config = dict(
    num_hidden_layers=13,
    n_experts=64,
    router_score='softmax',
    router_logit_norm=1.5,
    num_key_value_heads=4,
    tie_word_embeddings=False,
    extras=['capped logits'],
    init_std_down=0.0,
)
Below are experts of layer 4 (counted from 0) of a mixture-of-experts language model. Rows are named router (the router's row for the expert) and show model dimensions 128-255. Each number is 50 + 10 x the weight over its row's rms, rounded and kept within 0 to 99.
After each expert's rows: a language model's description of what the expert responds to; "comes before" lists some tokens at least twice as common just after its tokens as in all text. This comes from a sample of Wikipedia text that the model never trained on. Tokens count by the router's weight.

# expert 50
router:43 61 26 39 33 52 55 73 60 60 34 60 39 55 44 37 48 50 41 55 56 38 39 51 69 45 52 59 40 43 63 30 52 59 64 67 60 37 56 38 63 35 30 56 62 46 54 46 57 49 42 45 59 50 55 52 68 51 60 51 40 64 67 62 39 43 41 64 47 48 46 53 57 39 36 44 55 51 54 63 65 58 56 49 44 36 39 35 66 38 40 53 45 50 58 36 35 45 59 65 46 42 52 43 45 41 47 49 55 53 55 37 51 56 58 54 40 46 33 34 58 49 67 47 64 46 61 45
What it handles: Numerals in tables, track listings, dates and measurements, such as 10., May 8, 27, 5.8, including number words like five.
comes before: " |", ".", "–", ",", "%", "th"

# expert 29
router:45 53 38 45 41 46 53 51 39 64 33 55 39 47 45 32 49 66 38 57 55 52 46 38 61 54 38 63 42 44 49 45 51 61 56 50 32 51 41 39 39 41 45 42 57 67 55 46 55 60 51 55 54 47 61 50 41 38 65 46 33 49 51 52 59 44 38 58 59 39 47 24 73 40 39 37 41 45 52 56 54 43 52 39 31 55 51 70 71 32 46 42 49 55 52 48 48 55 63 52 42 36 51 57 41 61 46 64 41 66 49 36 47 36 69 37 41 59 52 34 81 36 67 69 52 36 49 46
What it handles: Possessives, relative pronouns, numbers and time words in biographical prose, e.g. his, which, later, three, new, Personal life.
comes before: " in", " the", " to", " as", " by", " he"

# expert 3
router:44 50 51 37 38 48 68 55 58 58 48 58 50 59 43 47 40 54 63 53 56 55 40 62 71 53 38 36 36 60 62 34 46 56 42 52 58 40 58 42 53 35 34 66 55 50 39 55 57 50 37 41 66 40 67 58 58 40 34 54 62 68 62 63 45 46 57 67 42 33 47 59 34 32 44 49 59 57 48 41 39 62 40 51 62 57 50 45 44 63 40 59 48 38 41 37 46 45 43 52 63 40 63 41 44 33 50 37 48 48 61 49 34 50 47 53 40 41 40 61 44 36 36 52 76 60 69 63
What it handles: Odd fragments like non-Latin script bytes, braces, percent signs, single capital letters in chemical IDs and tables, plus "or" in nor.
comes before: " |", ")", " |\n", ";", "%", ")\n"

# expert 43
router:58 50 27 43 44 45 61 40 43 65 42 55 79 66 57 48 56 69 24 55 55 56 53 58 71 52 53 48 61 25 51 44 42 46 38 60 36 31 54 58 44 48 45 61 40 41 31 37 42 44 44 54 46 50 52 58 36 47 41 51 69 51 63 54 60 50 58 48 59 45 63 42 62 46 44 37 52 61 67 50 40 25 46 64 70 46 56 45 67 52 44 29 51 52 59 54 45 46 55 50 51 40 52 74 57 36 55 48 52 45 69 48 53 33 50 55 38 54 52 54 49 42 64 51 50 34 50 45
What it handles: Common nouns for institutions, places and roles after the or a, such as government, school, town, career, business.
comes before: " of", " in", ",", "s", " and", "ing"

# expert 30
router:60 45 46 46 42 68 57 50 59 61 42 53 53 52 61 49 39 58 58 62 51 43 48 30 44 62 64 52 56 45 53 41 50 63 58 41 77 41 58 41 52 52 50 54 53 36 55 58 55 41 40 37 64 48 56 59 45 57 58 46 40 42 50 49 43 31 49 45 38 49 35 56 53 33 40 47 56 33 51 33 61 65 54 69 42 62 42 47 34 54 50 60 62 36 38 45 30 36 34 49 43 40 61 49 53 59 64 68 65 54 42 54 42 54 50 57 73 55 57 52 59 49 60 47 58 57 40 61
What it handles: Decimal points inside numbers and pipe separators between numeric table cells, like 1.4 mm, 24.03, and | in stats tables.
comes before: " ", "0", "5", "7", "1", " \""

# expert 53
router:50 43 30 45 45 52 57 48 63 63 35 59 47 59 33 46 32 70 30 58 48 46 47 60 65 50 64 53 51 33 53 41 33 61 41 55 62 55 63 52 64 56 48 63 57 49 50 50 39 34 36 47 63 52 62 61 36 49 50 40 48 60 59 57 44 40 44 56 53 51 53 42 67 41 39 42 63 58 49 49 49 51 35 56 60 69 61 45 67 38 40 63 44 56 52 49 65 47 60 65 42 45 64 51 63 38 64 27 53 56 52 51 51 50 62 57 38 60 36 52 49 43 58 50 50 52 63 68
What it handles: Nouns after "the" naming directions, places or institutions, e.g. the south, west coast, University, County, Mexico City, League.
comes before: " of", ",", " in", ".", ".\n\n", " States"

# expert 31
router:60 57 49 45 43 73 48 61 53 50 47 49 55 44 63 54 58 43 51 53 61 65 49 35 45 49 54 42 54 49 49 66 57 49 60 38 67 50 54 59 47 47 38 60 55 28 41 30 66 54 51 53 56 39 48 47 53 58 60 51 59 34 57 45 57 41 50 40 39 32 40 43 33 47 65 59 53 48 63 61 42 55 33 60 40 62 30 40 39 55 50 63 51 40 53 38 61 37 52 54 41 48 57 37 54 50 45 62 49 49 39 48 46 60 41 41 43 47 60 73 40 58 58 31 54 62 45 47
What it handles: En dashes, spaces, slashes and hyphens between numbers in ranges, scores, units and coordinates, such as 2006–2007, 6–3, km/h.
comes before: "201", "200", "1", "2", "202", "199"

# expert 36
router:48 54 52 44 34 38 57 52 62 63 32 46 55 67 37 53 27 54 36 41 40 58 40 63 49 56 56 54 31 50 52 40 39 66 50 65 31 38 56 36 64 44 45 57 47 43 43 41 33 34 46 32 55 39 57 56 45 46 56 67 62 59 64 51 45 52 57 62 54 38 47 51 40 49 45 37 58 47 39 44 37 37 39 65 64 57 44 35 65 63 45 60 54 44 36 38 66 35 44 46 35 34 59 38 66 62 48 45 34 52 57 42 47 64 46 63 38 61 36 44 47 38 34 60 54 50 58 46
What it handles: Closing pieces that complete a word, like rob-bery, scabb-ard, high-way, Morav-ian, Tit-an-ic, -berg, -burg, -ville.
comes before: ",", " (", "\n", " and", "i", "a"

# expert 61
router:55 54 60 40 48 52 66 61 67 64 46 66 56 64 33 53 37 67 53 45 63 55 39 42 40 61 43 67 59 40 38 35 37 70 50 46 58 43 67 50 70 46 49 47 58 49 55 44 53 38 45 38 55 40 65 60 55 56 47 47 45 45 60 64 48 64 55 65 44 54 59 37 64 46 39 34 62 56 46 46 63 50 51 50 35 55 44 35 53 53 50 59 34 46 36 37 50 66 53 71 35 25 65 33 63 48 47 51 53 68 60 41 43 64 51 62 38 47 32 59 45 54 55 52 59 63 50 50
What it handles: Colons after titles or labels and separator pipes and dashes in tables, such as Thor: Love and Thunder, Strikeouts: 334, 4:03.
comes before: " ", " \"", "00", " The", " A", " L"

# expert 39
router:53 36 56 35 49 64 62 44 56 59 55 56 49 63 42 40 34 65 55 40 34 51 43 45 33 52 55 51 40 50 29 56 58 66 61 43 57 40 66 48 73 43 59 46 54 63 50 34 55 34 40 48 57 59 64 70 47 31 38 31 49 41 43 65 35 60 49 64 50 55 51 52 60 41 38 41 53 58 42 44 61 63 42 46 42 61 55 43 55 55 50 53 41 51 47 36 55 56 56 57 47 34 59 58 64 51 42 58 60 45 63 53 63 45 49 39 39 53 39 42 69 49 51 66 42 62 54 62
What it handles: Commas, closing parentheses and semicolons after names, dates and numbers in lists and tables, plus the conjunction and.
comes before: " and", " ", " which", " the", " but", "000"

# expert 46
router:57 60 52 38 49 73 51 49 60 58 54 61 59 50 42 54 70 35 61 46 60 51 56 48 33 42 45 30 72 47 58 44 59 37 64 36 65 36 57 41 54 36 51 43 52 27 44 42 57 44 45 45 60 45 44 41 45 53 66 51 55 60 59 49 62 45 54 63 39 40 38 51 35 52 48 71 55 52 66 74 34 55 30 69 62 41 41 43 42 64 50 42 57 55 45 53 61 31 45 39 54 45 56 38 66 48 52 45 62 43 44 41 47 68 43 48 42 55 57 58 37 57 58 38 57 53 43 42
What it handles: Leading three digits of years such as 200, 199, 201, and number parts in coordinates, dates and addresses.
comes before: "0", "4", "3", "6", "8", "5"

# expert 11
router:44 66 48 44 45 55 44 47 56 53 52 55 31 48 66 37 32 62 68 54 51 45 53 60 44 55 49 55 39 62 54 35 38 54 56 57 57 50 58 38 57 35 41 44 66 52 48 73 30 56 44 39 44 35 38 55 61 25 39 51 41 62 50 57 65 58 43 60 42 45 44 59 67 55 51 54 60 42 27 36 66 42 53 63 52 58 36 38 42 56 52 52 45 52 42 44 47 54 54 45 33 46 39 50 48 45 41 47 63 61 53 30 48 60 51 65 59 45 43 41 56 47 54 58 49 52 46 57
What it handles: Pipe separators between table cells, semicolons and dashes in lists, and "of" in titles like Medal of Honor, Hall of Fame.
comes before: " ", " —", " \"", " L", " S", " W"

# expert 24
router:39 49 54 37 49 43 64 49 54 53 37 55 56 48 56 34 42 57 59 41 45 45 34 74 54 56 51 67 41 44 52 35 52 61 62 39 25 45 50 48 59 54 52 55 58 66 51 53 62 52 36 37 35 62 62 63 39 56 48 59 39 46 40 62 35 40 41 64 41 55 50 51 47 48 52 35 59 42 38 42 51 52 38 33 53 43 61 57 54 62 48 46 49 34 50 40 56 57 38 56 60 41 64 41 55 66 41 35 44 64 61 38 45 56 48 54 33 56 46 36 59 33 51 62 63 55 65 61
What it handles: Sentence-final periods and clause-linking words like and, but, where, because, plus abbreviation periods in St. and initials.
comes before: " The", " He", " In", " It", " She", " This"

# expert 6
router:59 59 43 35 38 64 69 53 66 57 55 55 44 58 48 47 33 54 44 73 51 47 55 35 60 53 49 32 43 39 48 30 36 64 55 48 63 58 55 50 58 42 40 63 52 55 36 62 50 49 37 33 65 58 51 60 48 32 46 37 50 64 62 62 48 63 47 63 33 39 47 45 54 43 40 47 67 41 52 60 46 35 30 67 59 52 44 36 56 46 55 46 57 64 37 54 39 41 47 75 38 35 48 48 63 38 64 53 49 35 61 42 45 50 57 50 46 42 34 45 45 50 59 57 60 38 55 57
What it handles: Digits inside years, votes and table numbers, plus sports and infobox field words like football, league, wins, Championship, State.
comes before: " |", "–", ":", ")\n", "\n", "==\n"

# expert 22
router:56 51 40 40 33 48 55 49 57 58 42 64 52 66 42 43 33 48 43 44 54 40 38 71 60 56 43 64 51 47 54 31 43 61 46 50 55 38 64 41 54 40 35 59 55 44 45 39 47 36 42 40 64 39 55 54 38 51 63 61 50 52 62 57 39 35 51 59 47 43 57 66 60 41 39 42 56 46 51 51 44 38 34 51 47 54 32 44 48 52 48 67 62 54 46 40 50 41 54 36 45 32 56 46 58 49 56 38 37 57 64 38 37 43 56 46 35 53 38 49 61 53 43 60 69 58 64 55
What it handles: Digits and number pieces in dates, counts and coordinates, plus word endings such as M-ale in awards and census, element-ary, variab-ility.
comes before: " |", ".", ",", "\n", " |\n", "%"

# expert 5
router:55 60 53 41 42 52 53 60 58 43 72 54 62 57 54 43 66 35 63 48 51 61 46 34 28 59 59 42 69 59 47 62 48 53 60 33 65 39 54 55 41 56 49 51 61 44 48 43 60 73 45 41 45 43 53 44 64 58 68 59 57 44 54 42 53 42 48 39 42 43 45 40 52 62 51 58 51 45 37 50 49 70 46 70 41 35 43 40 46 44 48 55 58 44 68 51 56 33 61 63 47 46 59 42 34 41 58 43 56 50 35 48 50 56 45 28 56 41 55 55 45 63 48 42 48 53 41 51
What it handles: Bare space tokens before numeric table cells and years, such as | 2023 | 26, the 2005 French Open, 1999-01-30.
comes before: "1", "201", "0", "2", "202", "200"

# expert 34
router:47 39 45 50 64 40 58 40 53 55 37 50 32 45 54 69 46 44 31 43 49 40 53 51 53 49 37 71 53 51 43 60 61 60 52 46 41 39 49 40 40 48 52 37 51 40 79 45 48 54 70 50 47 39 53 44 38 67 70 51 59 57 36 44 54 33 49 38 78 49 48 68 68 60 54 41 33 49 59 70 50 36 61 53 47 53 66 47 58 35 41 42 35 60 57 61 48 55 58 39 55 52 44 74 55 51 50 41 45 29 55 42 58 28 46 40 48 55 50 49 56 60 47 71 30 21 57 50
What it handles: Inner pieces and suffixes of abstract or common words such as pr-int, transparen-cy, Mov-ement, inters-ection, conf-used, plus business, market, contract.
comes before: " of", "ed", " to", ",", "ing", " in"

# expert 33
router:36 65 66 39 45 54 64 34 51 52 55 52 47 59 46 36 39 45 43 51 63 35 33 63 56 61 50 60 41 38 75 58 43 57 50 40 46 49 59 37 57 32 45 71 60 71 55 51 36 37 27 33 49 41 47 59 56 45 44 57 44 55 66 56 41 39 43 65 40 41 53 47 48 42 39 39 55 62 35 56 41 44 37 37 40 53 51 37 45 53 63 40 57 57 57 41 58 41 67 49 66 52 58 56 60 54 32 59 50 67 62 39 39 60 59 52 47 51 49 49 64 40 51 63 53 58 63 69
What it handles: Past tense and passive participle verbs and their -ed endings in narrative, such as drowned, admitted, finished, received, made, him.
comes before: " to", " in", " by", " the", " on", " a"

# expert 9
router:48 53 35 50 34 45 55 38 64 66 45 59 49 53 39 47 40 50 39 39 49 45 36 63 50 67 44 42 37 45 58 50 39 65 50 65 51 53 49 56 64 40 43 61 35 51 56 40 39 35 34 36 54 39 60 64 49 52 55 55 44 56 50 59 34 47 61 59 55 52 45 48 51 49 31 56 61 45 40 67 38 53 39 40 56 47 42 40 59 29 68 36 45 28 46 57 60 45 63 48 55 42 43 50 58 33 52 33 43 37 58 35 53 44 50 56 31 62 38 34 49 52 41 48 61 57 58 63
What it handles: Plural suffixes ending a word, such as s, es, ers, ies, ions, and plural nouns like troops, States, episodes.
comes before: ",", " of", " and", ".", " in", ".\n\n"

# expert 57
router:55 51 46 55 62 49 48 39 37 70 33 56 42 65 45 56 39 68 44 41 44 55 52 52 72 55 49 63 46 39 39 35 43 56 30 65 41 55 61 47 62 37 50 48 62 64 52 38 58 44 45 47 57 42 68 57 41 50 59 53 49 48 61 55 35 35 37 60 58 40 50 66 45 50 42 40 43 47 39 59 58 39 49 45 40 58 45 64 66 49 40 46 31 61 43 31 50 69 57 45 59 48 36 59 61 58 59 48 41 46 51 42 55 56 41 47 49 52 38 47 65 53 52 63 55 61 53 56
What it handles: The word as after verbs like serving or known, plus such, including, with, being, using, different, similar.
comes before: " the", " a", " to", " well", " an", " of"

# expert 52
router:57 57 41 39 31 55 57 54 59 63 40 57 43 66 50 50 33 54 61 30 53 45 54 70 58 56 48 60 40 44 61 32 39 60 48 67 41 51 51 45 58 23 38 62 60 47 45 47 50 34 33 37 62 42 61 62 51 66 52 61 51 69 66 59 35 47 40 61 40 41 50 58 46 40 38 35 64 53 52 45 46 34 40 41 62 55 41 45 50 57 44 65 45 39 39 35 63 52 54 57 39 39 53 35 52 45 47 45 45 60 66 39 46 59 59 52 33 50 40 47 50 51 47 55 68 56 64 59
What it handles: Pipe separators and cells in statistics tables, plus country and nationality names or pieces, such as Lat-v-ia, Az-erb-aijan, German, Soviet.
comes before: " ", "–", ";", " —", " +", " −"

# expert 51
router:74 58 49 47 48 43 50 53 48 61 32 60 47 48 36 48 30 48 51 48 56 43 45 67 53 60 43 38 49 44 73 44 29 56 39 70 40 53 55 53 60 44 51 66 54 44 42 56 32 43 49 55 64 34 51 65 49 46 59 66 49 55 59 59 37 37 45 66 37 41 41 56 51 48 44 42 63 53 51 48 41 48 35 36 53 54 41 42 57 57 42 75 29 60 42 49 52 40 51 45 39 41 57 45 63 48 57 35 47 56 67 29 39 46 60 34 43 48 44 37 49 45 43 48 51 45 61 54
What it handles: Given names and geographic or institutional words beginning a name, often in table cells, such as Simon, Michael, University, South, British.
comes before: ",", "\n", " (", " of", "'s", "\n\n"

# expert 23
router:29 68 41 44 56 57 50 60 52 47 58 45 42 47 63 43 46 57 37 58 17 42 56 70 61 45 42 44 28 62 60 37 62 54 54 68 52 45 52 52 49 40 73 39 44 67 51 51 34 60 36 47 44 47 55 56 41 30 46 40 43 45 56 54 38 53 57 48 60 59 63 49 53 50 46 46 36 70 49 47 62 43 57 55 46 56 56 56 52 38 60 50 52 39 41 51 26 67 32 46 50 49 27 71 55 51 74 47 50 54 66 62 52 62 58 29 47 59 47 45 55 49 56 65 52 41 49 31
What it handles: Prepositions like in, at, on, of and following "the" that introduce places, dates or events, e.g. educated in Mississippi, As of 2009.
comes before: " the", " ", " a", " his", " their", " its"

# expert 2
router:64 61 42 34 37 43 62 51 58 60 39 57 39 59 44 53 44 61 54 57 55 49 39 63 59 61 40 66 49 37 54 38 43 65 52 64 45 36 52 39 62 36 47 60 49 41 36 57 57 34 38 37 58 41 56 66 42 52 61 42 52 58 59 54 38 29 36 56 51 44 49 52 56 50 35 40 65 57 47 36 37 38 42 38 61 57 50 42 51 56 49 53 54 38 43 37 62 48 54 38 43 38 56 39 44 60 59 49 45 48 68 38 49 64 49 40 43 45 38 58 57 52 44 67 68 55 60 61
What it handles: Final digits of years after 199/200/201, plus time and quantity words like over, during, century, approximately, around.
comes before: ",", ".", " the", ")", "–", " to"

# expert 59
router:51 42 63 55 52 51 65 49 49 43 34 61 37 50 64 48 38 54 41 45 61 44 37 64 72 58 73 57 47 50 69 39 68 52 36 56 50 59 64 47 58 35 52 47 51 57 68 36 58 53 63 40 56 62 54 59 41 42 36 47 50 47 57 60 57 25 60 58 67 51 55 50 63 39 49 44 55 53 41 41 56 48 58 36 32 62 54 39 56 55 58 43 40 49 38 41 48 65 55 65 34 42 47 42 61 63 40 56 54 43 47 47 42 41 67 45 33 52 40 40 49 28 58 57 51 68 63 50
What it handles: Prepositions following verbs or nouns, especially agentive "by", plus from, against, after, until, e.g. mentioned by Homer, killed in.
comes before: " the", " a", " his", " their", " an", " this"

# expert 7
router:55 58 52 48 50 62 51 62 55 42 67 47 60 47 65 55 58 48 55 62 51 70 52 31 44 58 59 50 68 59 51 67 50 51 58 33 62 45 49 44 61 54 36 53 63 29 45 37 64 79 63 41 46 54 37 35 54 65 60 67 48 45 53 49 47 48 47 34 36 52 47 41 36 51 59 70 57 45 40 47 55 59 49 60 41 34 47 43 53 51 57 39 63 40 66 54 50 54 66 53 52 54 61 56 44 46 54 52 53 58 43 43 41 54 34 58 46 46 47 51 39 57 48 37 28 43 38 58
What it handles: Opening brackets and spaces before years or numbers in lists and tables, such as "(born 1888)", "(2010)", "(47.8)", plus math subscripts.
comes before: "201", "200", "199", "1", "202", "born"

# expert 49
router:30 37 57 38 40 71 50 52 56 42 71 61 39 47 56 60 62 48 62 55 62 68 51 46 31 46 45 50 65 56 39 56 68 60 53 39 45 64 48 43 42 61 52 28 45 33 31 55 38 40 63 41 55 62 56 58 62 61 53 40 34 35 51 56 61 47 43 62 38 41 60 50 56 60 61 52 53 56 48 40 64 44 47 74 48 67 46 48 37 58 41 55 68 58 47 39 31 58 45 53 41 48 37 46 45 61 57 58 45 33 39 44 40 68 39 60 57 38 54 56 55 50 59 43 46 61 41 54
What it handles: Structural tokens at line starts in lists, tables and headings, such as a bullet hyphen after See also, a table pipe, ===.
comes before: "-", " ", "=", " Born", " List", " •"

# expert 60
router:50 51 53 38 51 59 53 34 48 39 56 62 40 46 39 58 38 56 57 47 59 42 59 43 62 68 45 58 58 72 29 68 59 61 40 55 39 64 46 36 62 48 48 49 29 39 29 53 39 27 49 41 59 57 68 53 44 54 53 42 42 30 53 57 39 48 43 72 37 38 46 59 46 55 41 57 54 51 41 38 62 50 50 46 54 63 38 58 53 48 48 44 58 45 41 46 43 48 44 26 56 50 49 39 47 49 46 46 35 44 54 48 39 49 54 47 49 39 36 46 55 47 44 55 55 58 46 65
What it handles: Field labels and linking words in infoboxes and definitions, like Edited by, Genus, Born, Species, and is a in species openers.
comes before: ":", " a", "\n", "-", " by", " an"

# expert 55
router:49 49 42 48 44 47 56 47 63 59 33 57 51 65 38 51 36 56 46 42 56 37 42 63 55 59 43 61 45 45 58 37 39 60 46 64 42 32 63 44 57 30 39 60 59 50 44 47 46 37 40 46 65 41 62 56 55 62 55 57 45 60 73 61 31 37 36 57 38 42 59 58 46 46 40 39 65 47 56 51 49 31 43 32 58 64 36 41 47 40 41 75 48 45 38 38 60 49 45 49 45 43 61 40 40 45 55 38 40 54 64 40 50 56 49 31 46 40 44 38 55 47 44 62 55 68 60 57
What it handles: Month names before day numbers, such as August 29 or April 17, plus name-ending pieces like Confeder-ate and New Or-le-ans.
comes before: " ", ",", " century", " to", ";", ".\n\n"

# expert 47
router:73 42 47 49 50 46 55 54 61 66 49 56 63 48 55 47 33 36 51 41 56 48 44 41 62 60 48 43 39 49 59 43 43 62 46 58 47 37 68 53 58 33 51 62 43 48 46 51 58 41 45 51 61 47 61 53 50 57 65 53 59 37 65 57 49 36 33 52 53 40 48 56 41 31 45 47 54 48 64 66 36 60 51 42 49 45 44 38 65 37 50 71 63 67 68 51 35 25 62 55 30 32 53 46 55 57 66 41 66 59 60 46 54 33 57 59 45 63 54 51 51 38 54 55 59 70 53 46
What it handles: Single digits and short digit chunks continuing numbers, years, ISBNs and table statistics, e.g. ISBN 978-1, 72,639, 194 7.
comes before: " |", ".", "–", ",", ")", " |\n"

# expert 41
router:66 51 34 41 52 48 59 48 54 50 53 62 62 61 57 38 46 65 54 42 59 55 51 61 59 59 42 45 44 34 61 38 38 63 49 51 58 29 51 41 58 53 44 61 47 42 46 44 49 45 37 50 55 56 52 51 59 63 66 70 39 56 63 60 39 51 45 58 41 54 32 48 40 57 39 60 58 57 49 79 50 44 50 45 52 34 62 32 45 50 56 60 50 34 66 49 45 48 61 57 51 49 71 43 49 20 54 45 50 46 62 47 57 50 53 35 34 41 35 44 30 47 34 30 58 38 56 58
What it handles: Month names in dates, War, and tokens inside data-table cells like the · column in asteroid lists, Score, Detachment.
comes before: " |", " of", " |\n", ";", "s", "O"

# expert 20
router:53 69 50 53 40 32 37 53 51 58 46 51 69 56 47 51 31 40 64 34 46 59 59 59 26 64 57 39 38 51 48 40 45 49 40 70 45 53 61 51 50 37 46 42 37 41 38 56 34 51 53 62 70 51 51 50 59 56 59 61 62 58 57 49 44 57 46 55 37 38 50 62 33 43 64 50 46 51 46 61 44 42 47 47 62 43 57 39 64 42 39 63 28 67 60 48 47 44 59 37 30 39 62 43 64 36 38 44 48 66 55 41 48 53 59 52 49 40 41 37 64 52 51 62 60 50 34 49
What it handles: Final pieces of proper names, especially places, such as Norf-olk, Verm-ont, Del-hi, -ville, -ford, -burg, usually before a comma or table bar.
comes before: ",", "\n", " (", "'s", " and", "\n\n"